From a checkpoint of a small mixture-of-experts model trained on Wikipedia: 96 SwiGLU neurons an expert, 818M tokens.
Below are experts of layer 5 (counted from 0) of a mixture-of-experts language model. Rows are named router (the router's row for the expert), gate (a neuron's input weights, with its number), up (a neuron's input weights, with its number) and show model dimensions 0-127. Each number is 128 + 32 x the weight over its row's rms, rounded and kept within 0 to 255. Numbers have three digits each.
After each expert's rows: a language model's description of what the expert responds to. This comes from a sample of Wikipedia text that the model never trained on.

# expert 7
router:097204118139119116202165114101152141170135084112117150127098099152119131121173165145084072135147143197168100108105125105116131092105130118146171150102152122121122109120134086127121128048142131139136104114137136166148126177143157088160113111162086161160079106097114134127000095119100114178081125093171139078108108093122134109175171163103135106119202086126174104146131125114087150070133
gate0:173130153172058142141167147176138121169102129142146166166112178169098095134168188146161086115102118174131128125156127119078120083119095134134176166116121119127129071089113080158193124123182170155073147102157124181143132134103122135195129113177130153124116109120098142098100078128104140159089126087119156032164084169128145110149111145135166104140203091086118159161156102160096085087104
up0:125138177133109162125126161154149096140063094086170143147138171106118087143186166145126126160057103123072126157114084166071141102135119096129195127125169145147175139088130075144167132160109149188121151154180089149115117160152174138123095128148089097172094097060133140186087070098083120103147099181166064125142115125157172117152108080083134102162126098133093117147148128143088073094154
gate1:165118124101084148131168107112134142178154115085062188150207090129129088177184151165133145163132168097123111079079140078108070170102162129172194152118118127160136102103070145124104133088086138118129150123171136125107158084147100128177118068141108103173155106158139159114114112113108141146095188104212122177152115122122050126098133160135083128139132143116112116124102151104148119066070
up1:131117100115194157116117155142123145146173063113113130133146106078160070109156161060124087177188147113163128070138172089095054103148076111104152116096119061178052122068118116169134112117126116117129170140144136161158078154086140136148175111164120058186105070123167119124141081111114132141096157160165125118116105111117105115146140119121192101121163078094142117167130096108166090127109
gate2:116154169131140189168060157129142123137172139136096173165139197093128149092091152171130135134159110123141133108097144134174117104122129162122191067146092071096057131155066123126143105117132113140149133135142081124152083132095151138177155165118151136194077160134105101096132128110143114157089095113067083109072103148170171105134114109055184151097125161175133164131127081143091172144061
up2:181176117169161137141102109093150154177143197160170125076116161155115142130082141112147171150190065121136132119115106075146095144129108100161182117118057132142116116126126058178147112109136127149151098126165185146140153045134086101197111111184129100146104187143146171093149235148157081139107157112088129117112114119091107092114130137108138137132171130126112130130128143173101155076129
What it handles: Common English first names (John, William, David) plus separators and dashes right after person names in rosters, results tables and lists.

# expert 8
router:102217115173171112139119116090164091120123089103083115150107099129173099156134131105111077159137157157185112161120115111131153091122134138192162129137116144127105104112120112135098144034102180138204098082146155125144136120122138096187114121103122140177123095128118112126000109122127126143064172075159136090128167111136127108129167156151140165125211132143120101151120103128114165145149
gate0:141153104111188118130140094133124199147140158115179149129155136141118042121111151115100143121151166163144131152094128138100079153124141142135175080151074112129125029116110120126122129080134173137088104076164102110195125160108142111087127117073102119190090131157092174070121111152115120125081151094125158132134141097111048118132140140161138158115100098211146073114115174097176156093187
up0:124121146178120162122147144160152145101098152098131058145128182155118136111146059083175136079105104096119121172161100129110145086144146141128130177134106159119207127162142140108131132126142170109110157133156112137145145087114117156098119143109080096079064067143165139199119076096189095085156123096151114174154116109159146168064120147115146116164068059097114098126196104098098069159092
gate1:129146162124175104120121112086118144139153104160119138197171101083142090124155170118118101112182154135159127087145078135114074131120124139162179101170165057086129045113147086080142147094081091092148088093143184147118132077090123113182099143145125186125144117162164096122130137160107167171128127072156116100158122082120173106124146141176211166130189161139130133133083132174085164140145
up1:178145101138058131120133114130123134148069112089126119125162139165098131165148136070187100127098161129087122165138148128073167170075128105135078130139028102143093133105109125168100106104134139193096172163145095128105080178097081155091183163145123124137143152143096160102098084083051144101116102163129121181112128160208105132140134152094190152086149130117119136105167100165147104093114
gate2:065130101158128067145143188115183141139151094070094102125136125117162086150116138151102116126114191132165117146131147104099128092135185148100175096162117162132128134177091058094140174129104189116135167137025078168166107139128120120184131125153041170090163078085134121123133109110148076128130137130115124086105097081105120123089118175105161106148194106129148126167100089092131128137151
up2:112157136100141093141151106167118098103131117141145114104107073120148103103118182178120137089110091114082078146148092205102121151134123086118205171149094123150156182127148115078192108182153078151073180117145186109070116131100151130196105144078143183137136186099120154104099120165073164142135110086093097143184149141097142143129085121150100192152088143126133153129149123176161101091122
What it handles: Opening parentheses and words ending proper names of venues, schools, stations and clubs, such as Coliseum (, School, Street.

# expert 1
router:089128137129133152109135143072128116072140070134094132151150112154110150076149125130137064181123126145240117128118132183131096078144139099101114158133148141125146137126133117128152184123136158111156125152111195083124110116155155136171140102152090148162088129119147137069000147141124117151147109146112144097092109127124159101162167141093138131144168127109053109139082106093119142071113
gate0:123123170138064142099117170079137141077116106098147113177094120110152127097108118131091130151102108134130205085122159130181142120138070104160104194101082124127135090111144082213130184133154092112156134110153192080071139148140182151089175083150125122145097099187149152116111118104097123116146110133152142111083204138102179082114112174092168144154113146123094086171095131094135090074112
up0:144124143143119185138111142167141118145136100125139175158101168144148132145176165135129077145143093108152122079109095115112167142056039090111128190102171187159157181095168133118164151147122157072036141128097097157131134126106133085101104161146120029174073095109153142104136132132068153143146161133107172122184106073155115098142139192132180125151103133171125146135120127108125107107146
gate1:133123143161156109139148167126097132129115138101093116098127132084129135072123150127139096192178202184196146167144123113116123130161132135118149091088166136164130093073077157108122144138130132142175106152107154138151158079116101105128052105141083198108118144074117167075088160162126124167116113090095151088128089126135131150184117049131080129183127191099131166150108149092115153051182
up1:149111127147145072090130104146195118140070133126184159164124156106128127145142119093140152076183123120104111098149142114106120133147062143128123131128080157109129187111187164150080147176113111085073212139120090142159128124167125144204111140116071112133085118143154126113121142118130176145117140175076092080128163148174162093124163214149106080102107130137118201158205127115138089126110
gate2:117089099134108101118112168090117072126110132161115125166110123155122098105149130116095108117130186149183146143121110179092077111178066122114066136089142109126122156071081154126074090117127123076172153088149151092161108122139140141114204104157103141094137080112126106099131180128176183092118112100153145114139116170182047128197117136087135176108132096155112079184109137113086136051085
up2:112138162140143078167128096126151154098176117161150128123113157083111124154157124120132146060116189112157139134130114131143162077092051130188107084150125137115068121122109132154108226114093147178146061122137119093115116153128136137100113150132149161083145189115156130122141136139205132135169151138107152133156163120137160166016128146095110169115158135193124157118176139188100119178078
What it handles: Short mid-word pieces, often vowel-consonant pairs or accented letters like ü, ö, ø, inside foreign names such as Świątek, Gonçalo, Søderlund.

# expert 12
router:113138159141149125116153166148121114142108096121112138156122123179172102159155102140130138128135143192210104103124079140157113088116130115155115069107112124137158078096125125134075146099173178153142110155134182152095160137151181070144127119079055117153126077128151103123021163094118086143140093127147146087085183149089097112078146148072162180067178144109072104187128130126122109140138
gate0:102141158165139103203110102110110112182142164138145102161160122154107058151133157148164095161131126114105132111136120188088139098132141043185150118123147157069125102113104086136122151098142137062082116073103088084201138114051150136137165166146149160141117088129169113109108140086098110150140113172101181170125108189122146128111099145106160125047140117093102081177118082134136129160172
up0:126153110143157104115093132101146137060139152079126106112130157149110159122193055145136101119101135120113139160149159100141160092119168149183148090162215184092157130064131075155137096132118120149109152143100126054059185157078140125083160114138080135061085110177164093103132097076142126111102106093136108125051147120193096125078093106108153130130108123084133129149148133108154117148162
gate1:152122086140167152119113139099106102192180150119118192166106102126122118187108159171122180145073176125157099090092105091148086101084134091165165094140129118138126128132073125120163113086162139093096158123127180165122062143085146159146151219138114112211188144125185058109097118124120159202118133119169100130118142163142128141137118169114106180111160138162135103136130112105093121177154
up1:106138128151114087118125097148161066113161123143143186143184130075121113084160112125116128111133090131180168084113135143182112105111126150158170161124154151134146212162122172093087141090120059171145139106078134166119086150078120148150114156099091111176126134084098058142114064136100117127162146128174150165163093234125118106141108079099167149152126111141130104157182131177167136107079
gate2:126156126155098095076162141101128168111121132103047146073085153115082086178137117165096181122165148148143058122149141122113100105111187096146140100094030139105167102176115110123103094131154194103165072165109137144139108098152164127145085171173125121078130122168149122173086145090135123146115116167126094102091097118123138142089122159117161118080083116156147148174070170162094102094175
up2:064077181159194074156080116140115153182094097142146156163103137130124099105102127101069161156152125140147166093141133123114128098189180153140160135126114121134160120152106180085127112133088101144158134117065192086144126116118160119099133192160183142186097219142138086169082110122176133111130188128098157116081114122129091093152118091068159117121140151145173091123143136154185130153133
What it handles: Forms of be and have, such as was, were, is, had, been, especially in census statements like median age was.

# expert 29
router:093181101176096163170122169100172136142107136067121130107140101150176113156151152147062076146100153183192096165137104134107096079091123123139126105133126118140119101160130097126100164115148146148171146158091144125111150162142112090166129086117087129154073092058130081126086147096133089170157118107179150084086064104108177139154160197092133186124165158128074109145141100148060145092102
gate0:140170135137104141107156158117158085175151172104154120122155161102171134082174128145067143136113110158144075125145147126097097094108103083154101144106155114082160164070163184081126115152110116146161159157155100107207102220162151130177127105094119163151100078100110072146126120143096106155139114099197119071141109177115204115102092122157158111168078136124116088096122131169182145098156
up0:126110144147115118044114094142145130148177087155131177159102078127135097131133079112162174113160133120083150145181142113184154141137143159112204147106142096125074095138179164137131124103120078126140127166121103141138132109094065120140127141218060101052111131146094177100132068126079153139140124132091117126161149108165196168109096099160115182066127081084078155137111108103116119132151
gate1:118141096140137104151150121121100200177100079133128183123156154133115137182109132164084103062073183180130139109134113139101100120189116117144141170105071101226104124137093114098163131151129136127153075121067131110077129176106124174139150078081141148103140115097170171123142162101146060162123061165122125143109123093067164142127134148152143139148135089091152058112118122153085116126075
up1:093119134136128160114104196168149050131135150095179130112143183094151114087111129115162250137112105049110091184109166147123140124103180125139104075130174135091111131102128184156119158104166095107133161161143136155183096082163079100145092166113144102141146145158172074133126139156070164133102158110154136083138115135150164065119143109109090155152113122131114197156131113108142129125087
gate2:120177104111103145128103141115107144099130064115113157219155051124093104116103160194150158100112118107131150142134157191125072132122184102104110151150105112121112097155085169150148175061126105104090110149139164103156070100098151103074094153127088186163148151131150134133100105136075096168126082102127163059180106115114177156095126172102135124150111146103109114187107164092129069153095
up2:118138124052118120114146168160133116147130160155166084142141120223126133146075165163141102077069127121131164173154101140034110041098116114075112197145130141138137109106134165156124118116137115124166138144161101137132148146111133130103117094117128136081144085134146092122135139118074090108131059099138131216101102158073187174154144149147118155133157101180151099100147152175104147067137
What it handles: Articles, pronouns and conjunctions in running prose and quotations, such as the, that, who, which, and, it.

# expert 2
router:153178141195100170126163179088130184160139101136102105133167087147181166115181133098079134138108142162107114148173147117137145123110125121104141107121182141166089145146142137101101123143148145122164143168095114160098154150164104055115130125151109133122101097101118107137000126130106072110112070104127139114070121067127107132191191103141155166110180117147065095146146144105135126123167
gate0:080133105075119141147072180123155110137130169147103129173095139137190092086107103122083137168180126135098129179102142066156183171143141142125183114100112143112078156103189132096119112134108111174150129166128121151075150126162119094166129159143082090142142184181136157162107166157129031103123093090110147130056144110129069133144190154106127164151145151140093136165136127073188111127155
up0:149160124088125102203109138101128067064172083145114126118124110124128149189165134138094154137135128114089043202120102127129041167152183149114132113120099110130186152133116141078092093146161086118095145072097102115146118192061117147161120153065164126171139096134167152147124115102137090152139171101151117166075126108110153152120125178112109121058090131113097180160161125111136118132142
gate1:123131190126158146123131135138211111127151085097138172103097145091103162150122144087105086110081106123150128166135131114094085147148117117195202151113163114122122070040127089113114114151163183169099123143170077178096160101119135133149164109187122105111124087105167129156099146074138129084103118158138087090114132092144177104139145157111164123217193081138095131131151138109103115121060
up1:110113105149125147090112137136089099169171151173067066133078113129155119137117109132119171109169167136124163134150163111116135120082085104104099109119074096192155140109143095096078104091092124171198093090155058111148092139132154078181170152204134151138079186166122127121142183104157085119178097143088140134167166085114076131078105135105109154108122179178158106087129133139117163145109
gate2:130129142122106093129142140167141121132152166183094189105124075199137085146069146129111106234156164113149152114122152142122194096098101157125116096158162143172094173169104158151139156133128120099158185140085177167119112133096137064066088184100155152165078096117099119098083119110116183138124182080159163126110103092102113117168125150123152138133172116126162143115166113185135140166083
up2:140112180143136095110093086135142091077127129138120097104142168112107212120104125131136093113165114137118113133066123059088075169103143141192114152091159128113135116109119149113122116156173154069192087141163149151113181121175101159139104184177148145136129146072104117207150115194135164114107156151120158121193151100125174169199115122114085084151116119129143122094116123147055086178126
What it handles: First pieces of capitalised names and direction words, such as Nor, Gre, sou(thern), Philipp(ines), plus line breaks ending table rows.

# expert 19
router:119115109146086142185144134106172107156134115106124124137111106156109112089115138108097102115157101162146075126129099057108125110077138086150189136128136130103110125112115104140182160078155189144116139154113119122139099170142140097147129125124101162162109123143130099144000092103106122132082106083109133097113092113102146129190186130158120189081222142140036142177130100126070141083130
gate0:128107151129123167165104153089127123153144152098170087158113131096089139080102133065110146111135180119131102122060075068192187076124163137153165112092135162141122119128128102133109187085136170118143109180130110158206125172096159137114182113099129152169141111182128167122102133085101141218109148103144105127142134151123151112127096102087100163073133107078092097164082069140054129142126
up0:156149099167161166137109179183089123156126104103101071124180092115181150134103192068131125113135119104184119162150108156095054130116109095114142042171069161138133133166160084141112125110188113099139098089121166168158130117079153135123135168167126117159104134068118136182145142185113118132110086156079123114102163140124113115143132124113152168111072099153059139107176150093135190093096
gate1:112111118135072111127163121117172077125086105102104185062130087131154130096119131143152155150143122194113148112099085042137122082163142096117143165185061133109100134172130143092096126103180153164137184074098061168143134167120187125085125136179141118142121174126136116174117098118094159159116136094138104124102162128124133057124149110155112145124173133033072134134152107138081098078118
up1:101124112156156132102148127079122109197085141188116116149073103092068107115098121071112105142179133173100151092074158108114197144075111095078144105184147164072053099161094130094121111071148111121079134124084111127137128127085163121078092125142128150119132100106109083142114116123125147184083134153163152114182170163159069143172101116137131124150111130097037101112139128113099131156086
gate2:161133116152146187100158145056097106133128116126161048089148157114174117158078110086109139112111163170142141065150117103103138105157137111088133195129087056091155111170146128108129161173192157146191147177123128164141115130106095146111169166104142147223166142113117132106130107138113110130097107123157091085139173148130121124120152115133133145191120153091084154142122078140019111118124
up2:127132139149129127098140144121096130095167125150149138124142152031173059139139068072101079127119108116129181138118121163157134180132143194143212096094131114124122088145181117119151112093176125207155186181108159106108113128149083126082047139134104148167121105134074133093108084150150128090101114132118167136133140150136098105070125111136122098144100044083135110065109094136119118101115
What it handles: Verb stems awaiting -ed, -ing or -es in narrative prose about people, e.g. reach, pursue, persuade, asked, success, provid.

# expert 14
router:137131125165122139107091176096111139158121154133101119135165141163134113168135103180104148130131131169162084183121140115149123131160136080142155113116145083087125131130122073119128161087110165104157107071117119077125173151146134054136103115102082146169129100123118105116000148095159066153094140101191113054136162100173125088132167143129123192094164140150123104156111131079102097105099
gate0:123138080111109161139127145089079122153166079144086130089217151136123113130135090081132162136088149127167110090143160174108128124127124115143159092173112104179105148121146053137108143051127138093190105099154146147132109104166064080131153118186085117157066101104108085090137108078188120117128174139138110094115125115157094129181138168197186130166122154173150117089144103085108097124167
up0:114114175119114167120110082145100108154126143166102091096186124139109124098130148096102113132178109154170143085171161117129184147122097091110105136122135082150083155103075125052140164150165114151179124120122102157150094122146111100066164126083127178160119169160081126120126147179121154151149107081207218129045055107145087126116110160159064118128114112128143144104176174114117113168107
gate1:167105179109137181120135115083116143133123125119111173114125125155053146135117104148136099115140170134140122111174140116069109166050134146141117196161094137103125126074081164201123132160113105107119144118114150115106167055120176082115139056143117182197124116114091146155085171144140132077118133147103114145099066215141114176165149171081150144143115190107146112108092128157164121085108
up1:081090118175134101117114142180131169102176103128094113148026146109118127124154159167121177078082191121155105153115134112158100120146081120096150077176146144116074130132052128127124038103122112135142130148108169135169081184104102133165149088170091142123157145142191155106133158185111132108120150105180108080089100127094168112079090133125152127140119101138131092157100150072092143157165
gate2:147145184150135122207105138139106127132095141126084070151122092118126171133166105144125126120149171148153085137120120175130092082038193100160194135080104119096150068193160124108122132142110112096130095129127165090225119122121154061112147118110153139197124124152115144127074100087094065142083092113116128097126120077066113116093123128114191151155153133152128129105106157103086124128158
up2:118098187123072177100160119164145163107155083136114142079169146152142102139117132153117134103119107141124184140133178134112141153164066126103087121171144121128114154089109124082132185131149123146171197143123093095073144177080084102109129138103104142063114142118163092069134101139095191079139133123149206178084131141132186105142176136117077099062142152139109148114117169134086114208114
What it handles: Cell separators, digits, percent signs, degree and minute marks in numeric tables and coordinates, such as election results, °, ′, km.

# expert 27
router:145208143193074137114122157086132138142113115102093115096133074141160151152202096090061099166078139185109113170123098150161123118100165083139147141115135136133144117124134118136079188113085154113129137132136129132115172153142118073157112111121112131113128107096107124134000130134118115146098085098160108100105091098084171151123129162128140107104112113119050105152114130132121209087176
gate1:140149129102146065119068110101110101093149112154150173119121108098106115136079115141178124112120102065124168135107127154108143155140130156163079045110115118161098148134152117105170062130099115168105118090206101146158087140105180183100133128115133109119137134124111180198149137125151158090129166128095114154124138143188114147084096125159128120065127128157228189058096169073122168127123
up1:164093174091143121144099076142136128093097134128176179130155141088118133115121114135172077135117111062124132178123110195102163159152113114124076115113088110150110154144193091135097131163128090115125099085165088129182101102122140199052136152131197122123131136140100135138164112149161131108140130128137137158143176118206093133149119117168111115070112109090242182080149166143099139163097
gate2:127118179101148132182095143111099042129083127148078168118146089157104160082162139114092074156149112119097175086136121093148125178161130090106124091132119076138165078116084174135137137141079133199113133144053120171122117151157171156158112136156096111169135109034149090177088125138089120165176124134124180140169137083094152158100172127106152164089155123079113110161097123159119121168119
up2:122155129154146051124174126190151152150131089122111105091116063134126124138110076139104110156164112101148135115188186142089115181142095096134083146091130180139138173121141100118129108121113095149165166131162178141112082065192142137164156136152137125135134107099143196149161098080144154081090154094128101109157134054119180141101074122132114133143143175202121098108075115137138114187203
gate3:178149191069059089130158138143127126167143148128110137144076096155139150131098113175138085139170099148123107113159172175140157096078120050069181055145059156162151096106091164134177139104161164155123146121142050139183053119075095136134117143110146120141159152175150144145117132087135108090123114128085077096131144143141075136135112113142107114132152171120091154140144112120173123067134
up3:123115054189151144159067127140162155111128127172158163125068139147109066137096124136061105124154118114107096117146074088081158110184049147079153167099135105075160103080131089091138099148180134131138115140144118119157169147118138108081126098151089117114128074139174108141146143085145099076159180104171099157050108144156169170156114136161133163148115096073138104130139169132124119108069
What it handles: First letters or pieces of capitalized proper names in lists and tables, such as San, David, Ak-tobe, Man-chester, Gar-ango.

# expert 21
router:106194083175100117103124246116151148123132111119108108092137151140136106112081140147093128143159159139155116115117144141152134100133158153145117077107140136120161104143131120127090171114113130156159111179103134106124149117173125097181130121098034130098115124085127111114000145118171087146093087090149128070167131127128108131073160125092105104155162160132118082131130171114140135120106
gate0:178141108087061103133159135125142143100150059123157111145220079124129164157119140178113095124154188127105137160090154136143071153104135113137125123133141152122194148127141134167118112103133179180098158114120155128086106154175153083183153143154155137127123161162158122108150155127159083106088217179083148061182151103142144065161140093157144135101136098133130089153173148181068121117114
up0:120097113145146156092102109107125070183093178093143142105130147147167170092150104112113144098129138171153087064159190138153146161231126151084115176110147116135088177145129127133156123134159094087151128099144121113126145113105173141117061136086099071133166111133043115144143084126093105129161109101139148148093101151086157166139120163062062091153182133130095131074133098076179143147125
gate1:160153145168109139157104157132142148085074149135105136112180093187143121165143112143117162156135101161087114120134142119173055129143145120171113095056150094157094138128187085169168156077122113129089152166141145117138171091167170102168138086070108104102151076145152121127091186158141070138133080159201115134168128169107152191104142103140134136184117169104065112162192095141122142114093
up1:076122171099152049112143136133125097149109175116161139108110132109127102132151136146132102158148138130069146169181172127042129129174105201098107145122139152101123129118100164120106141165141160092110115085053077131084114145092084185127093141125220139137098108067125111106123089148105159165146075161075157122092120092162132178163112174131112109168107128144096085168107126076105152108179
gate2:135127185101089101093182124117130099121174144138167114112157074082113158110073210122099136166119110164143055133135113115180139145128118163104185135126101057125127105167051142180136157151115152125057155167097111086077137111157172148130154155129144182109072113108083085118108146163132151090181118232121161142096136136159117100122133124111112121156152133128117154133076109174137127165129
up2:161097134135163060102212147128182099133130108130120125112137155128100129069121178138075151183058118106148043129151106124225136187148127103145133076154143117103110203102091141132119121142093129138066119186102136084117124095134150159107108141083162106149144106144119113152086129138093093145127131136128135142161146177124142069075132093119120127152133149172117171159177088189146104117073
What it handles: Symbols, footnote letters, math markup and number pieces in coordinates, tables and formulas, such as ′, +, ±, UTC, [a].

# expert 30
router:133199146136122138151113157113164141192066115113114118145142114120146053121115106183040144114114163162137092156148135097153125137100100080144142103141122133129122134095185121150126147140140193125111142142141142142117112139112142108178152125105105105153138119146120136135000124146115092151127107114146147134105110146087177148097125166113137157160117139112073120192127125147109079159111
gate0:090151167088200118129168130152107166145111102114174066117178101109093091104130097149101132138153128107154083194123160199071100095047109110100111137102123187159136112177189134142112097134147113128110126195187102098125135099151114117153195138100115115130098159158117095101042156139099140167114167139116167155116121171105099145065127099118172126147108172123107105186097119146157136133160
up0:186168126119082118166161147182111180107157092090092107125129141191122143095179148146097158095117119078116149151171132157160128089109137167153130149155093160111141140119124158156134142138113135136099101167148085168050121089129135185107128129136077157028095116132176084133145083096180057107140111165113110136167128096130123103129157120207087142078139139112080116173116068135069129112100
gate1:149127124152098181123144139142116172136161092057122124159135157177176125093144078131056119112143130148126152048178070130138151103116192129130136119102046114140113113115191165098158099138094188156109164126121157142108162120114083090109093129094129151156122087141130122123111104111185109174104053103138137145159117164137153150129166102132062100129119167109117171199183145118127206092142
up1:125170099102107109146126156147182107133106121035122154168107107097085118154159151117103084156107049117078140140096127153102112122127099210128115160067056136164173072088170174156128165171116077133133106087150095120150129140146159138133122132161134132112076134117174111139132167146136174145110142092121054105141077127164091128158126119119112114039136086111101182139135146191123098090128
gate2:156135174119130105122124128118206180173133152149129120173128121153179091121183114184128061171131171094159132118117089090147129138131106104146117127092079156131082104124136099124125111100171191097130033168148121135136176140136124109124116120173169171133080096124024118132082119082165140135193150145087103163126135119122088110115092136149133122157090127041166137106080157133128127079099
up2:136182197147135095151109123128114080108142154138119199135168085102148093126163171185095070131122172114120133087145156131105152133185115159109112053107157131097101140128149136162096111098203090138157155171120116124151147107126073091064143143153155125157136119163125203123098062072122100149162179188117166143138145132092118078108166149135120139118112100103102157186127162174130116177073
What it handles: Stems of words split mid-word, such as adv(ance), manag, appear, episod, and numbers, dashes and punctuation in sports and election tables.

# expert 11
router:102130156148099140164139180083110115163110093064131118126137155152137122081140121148059090109129128171157094100098144135162134083122142106131186152073147104108131083132143113117068212043104119131174119146143167102117136142133162096119134086130079156168070140138111084157041119104147024151135081091132109084140150138134150093142124136131160179115155173165086071150145159124111147129126
gate0:104099153112114106167108150130130108119122159092146151139074137165082134128092198090107110161139165147124082143049145108118104077060101187116152133129115165191154101111075130129103186151066149057162114096130151153172135108132149144121134159150129117128114120075186134147112138147083098139176110124153125108129188146145199070157109220130150156134105097130105142156173191139107138109093
up0:103114134192114146122129138138102035109171140211159166127134125125160130179126171125172156111156096109142175155111135158147118140153100160168152096071196154128194122171091106140108139123147074144144129116138174129102091161158056098116083075107115167175190089151127106127127110125121097099173079169088152143201148136102097103165118110092109088118161091167099129076098132144153135124113
gate1:132104176156071098099110125121138077155126077037171090148131137143148138113108156163096145176148093100164158108107209121092113113157179154089112114103115153086130085153105085207076171132081162126120131160103181112105131213116137075104179119147132156146151132131113091133103098139083106138107126122169160099122147159112109105148108125143153088084143201127113083137128153183088141073134
up1:127102088113164089134132139146134180083116149139152175150151116151124123135123159151161098141132141143145145161108125068113060157110056102124069106169118102082151200102134173128214133150178115126129151109112127116209076072132192185149128099118154124136110139126149181150138165208114152151151125173115133127088132138089145195068177132098108165188142141138158169113136098155099113105142
gate2:075132142167106101151130189108107134188126119099117089204145115138116076126152121152080128139148176123126140105139131083151182087143047117116081076089137125102121182138208082130159151127120135143114119133121151108178059152190094148110117083137142129125091119137111142200123088123117097167083088153089146119132099146129106123089105117078116146102092177184153094062077123170090092132120
up2:070111085123087162122178116096117148111183155111106162144134139106154188155162093119122138115075076117156160166149035138145134138128138174161140126149116096102135088123116104108140153106078090115187152187114112106132106154141140101151120123158096113135133189147193141116128109163144161082122082039212081140110110088092137080149148143152080153130129098072111150133117133109150189133060
What it handles: Possessives and conjunctions opening clauses (his, her, while, but), plus semicolons and letter pieces in species or anatomy descriptions.

# expert 10
router:118189147154122090146137118145169167126093125121125129074091149162165095170154168115058110129120169152151117124149135178148136093113095061114118088169120156172148138106116118147101146075125122149185110117111125144100144130143117100121166127179088172124120099105115099123000104146152123160122161128121148078118121091126168116149187196101138159152110111163053117114110150151087077154124
gate0:108070152103145153102107147117134154151156138071081196102092138162161097137112149146075082131118184078124091191137170130117103133131154067102124016133084113128109054124122131125075121117124125142146186173103196139124106109150136131138154154112138120157152176082168155098074113131142125126093133159147109116090143131090173173105079143140135101092109154170114151147159188173134141181087
up0:078164151118124140111130148145121159174074099122123126112140168085157087093162120176174103134114193126101181073163132092118142172163083132116062092105153055130063096124172121106150187146089111125059165168111140106142136164114130153048098120089078154129120153098147106149150142052138128098139075156080120125140125136092173108117144144117153109078167123103170116138139084096173159124167
gate1:074126161153185065144136133139046099108104143088145078109157129169117161135113142176145155139148134174085085123202129141134178164139133110143158115145058153165130132146117106094141119015072134133147074101136064111123175143093153118095161116148144093127161085094115110110076162063181135132115142129135137142100137077091127133179187137080098119130126146141135183141091103120134101126113
up1:101132109113174146109170122134098128168234153143164117216161073115111086131099167118104111091128157139100115176051105065122162097168142115094068182050149091080064091154120182146103138147105112153133146134131151085123154160146104132143171128116185152126138103166116158102136142128102101128138177173145147115154142184090115104114110146108115150070094143096118126117092093136113138129175
gate2:126085124120109138199163132133125122123093089098108096081139123140167223086168126154169134189059146147142132126127121156128131140107095123119116114164117124179156149241096097127083124090075138131123145109056106076119123182100191037128177154121161137101143157131109143105116122139151143176121114127146145112119119105151087110124183208082166096132140141113126087126141135130108106112172
up2:117101102145120093118155128125068118198124074122101101167088152112163087107119179167123115121079157083164148142049035133162143076074102095143152105131197176152126117119126158152104133084107147129162094154091109075146123143164155098080161152169120167193120068115104082154117155137130116126139165121154137122106143122231099177114117167099125113152132111116125139136139126185155140126086
What it handles: Tokens right after headings, blank lines or table bars, plus occupation and music words such as poet, drummer, chart, composer, album.

# expert 4
router:078197181114100141180133153055112105132121112083083104163089128172141134127182152156077075137141134167172091096118138083150141101105116107121100168085123103138130127099143113106098163121163107128143118106146144148158142163198084086162114158160054133129086131099171096117018132132138069172102087117168111050116144116077169150136174143107119117101124127123140117177133119117111085137124
gate0:201203124159032125116154149127134189134182084166156135161149071111157087118092096184099176128117095133114136138083118094110121201123161131133146155101092042115172096157098117169114150133102096112095115081065188172100124139169084094142143130119133143159151096114101102154106146132137096082100132178125106123111139127090135137136130115147149171095128151107133096153133207136118140123076
up0:136166161173075110133094152117133131152089121117117164155119097158170096130144126145159093139138172133109124168101125123093120139119113147096167155084143109169189160123103117110104102145097168113135104119055065156131157149168177176164104117079140061144136143138163122114122195192120124102107104133102128083087183083108086136104106138218114113095145049074152115052106156100068138140100
gate1:101111095094141101163120113114095082103155137062116141111107088120161114120143112113062076101110176122159180163100103080146125172148128151091086146129123092096107116162180057148085113129155164095177118073120131154196126100167101118172118125162096192196086122099145122096136085142223105160125106155152096081116156088101145149170121166141136125129113088169133136144133098142137164111204
up1:167163126161048133132134160157137184142162188136144151112156123116159149130157139060121134098241161094100112184151124123165132114113082130105145114055127132101140162142102136123076143140117140081112073156094117113108135128157080084131151159090116172100115106152149114116133121097082203126148024129147096127129132078113091135164135128115137135133112121134125180191140160062128098086107
gate2:104154167164139065205112145142081076115094116156175135145068101142102173127143120171209091137131149106086156107114139170187152103086186142111149139052120119109175113112166145102137173124166135153121188114084158123096185086152098150080115145188104088083129127115082129113113088169153120085139144141175119100061126101164168143094139136103141102146165101142098084130116117104112104134096
up2:085152128129133172119144110092114070104161101142088081085124118105176126125189127156151078138102143130114113193113083136116126192155195103104218116083070147114119156139116111143172145104110119115112107151121107155094109134079075106104069159190145127158145115142157187138109153181177133135125096131161132132156174149109131143059109129102090159091133066104142086145042143125100104133175
What it handles: Comma, semicolon, colon, period and table-bar separators closing a list item, clause or table cell before the next item, e.g. "(111); Georgia".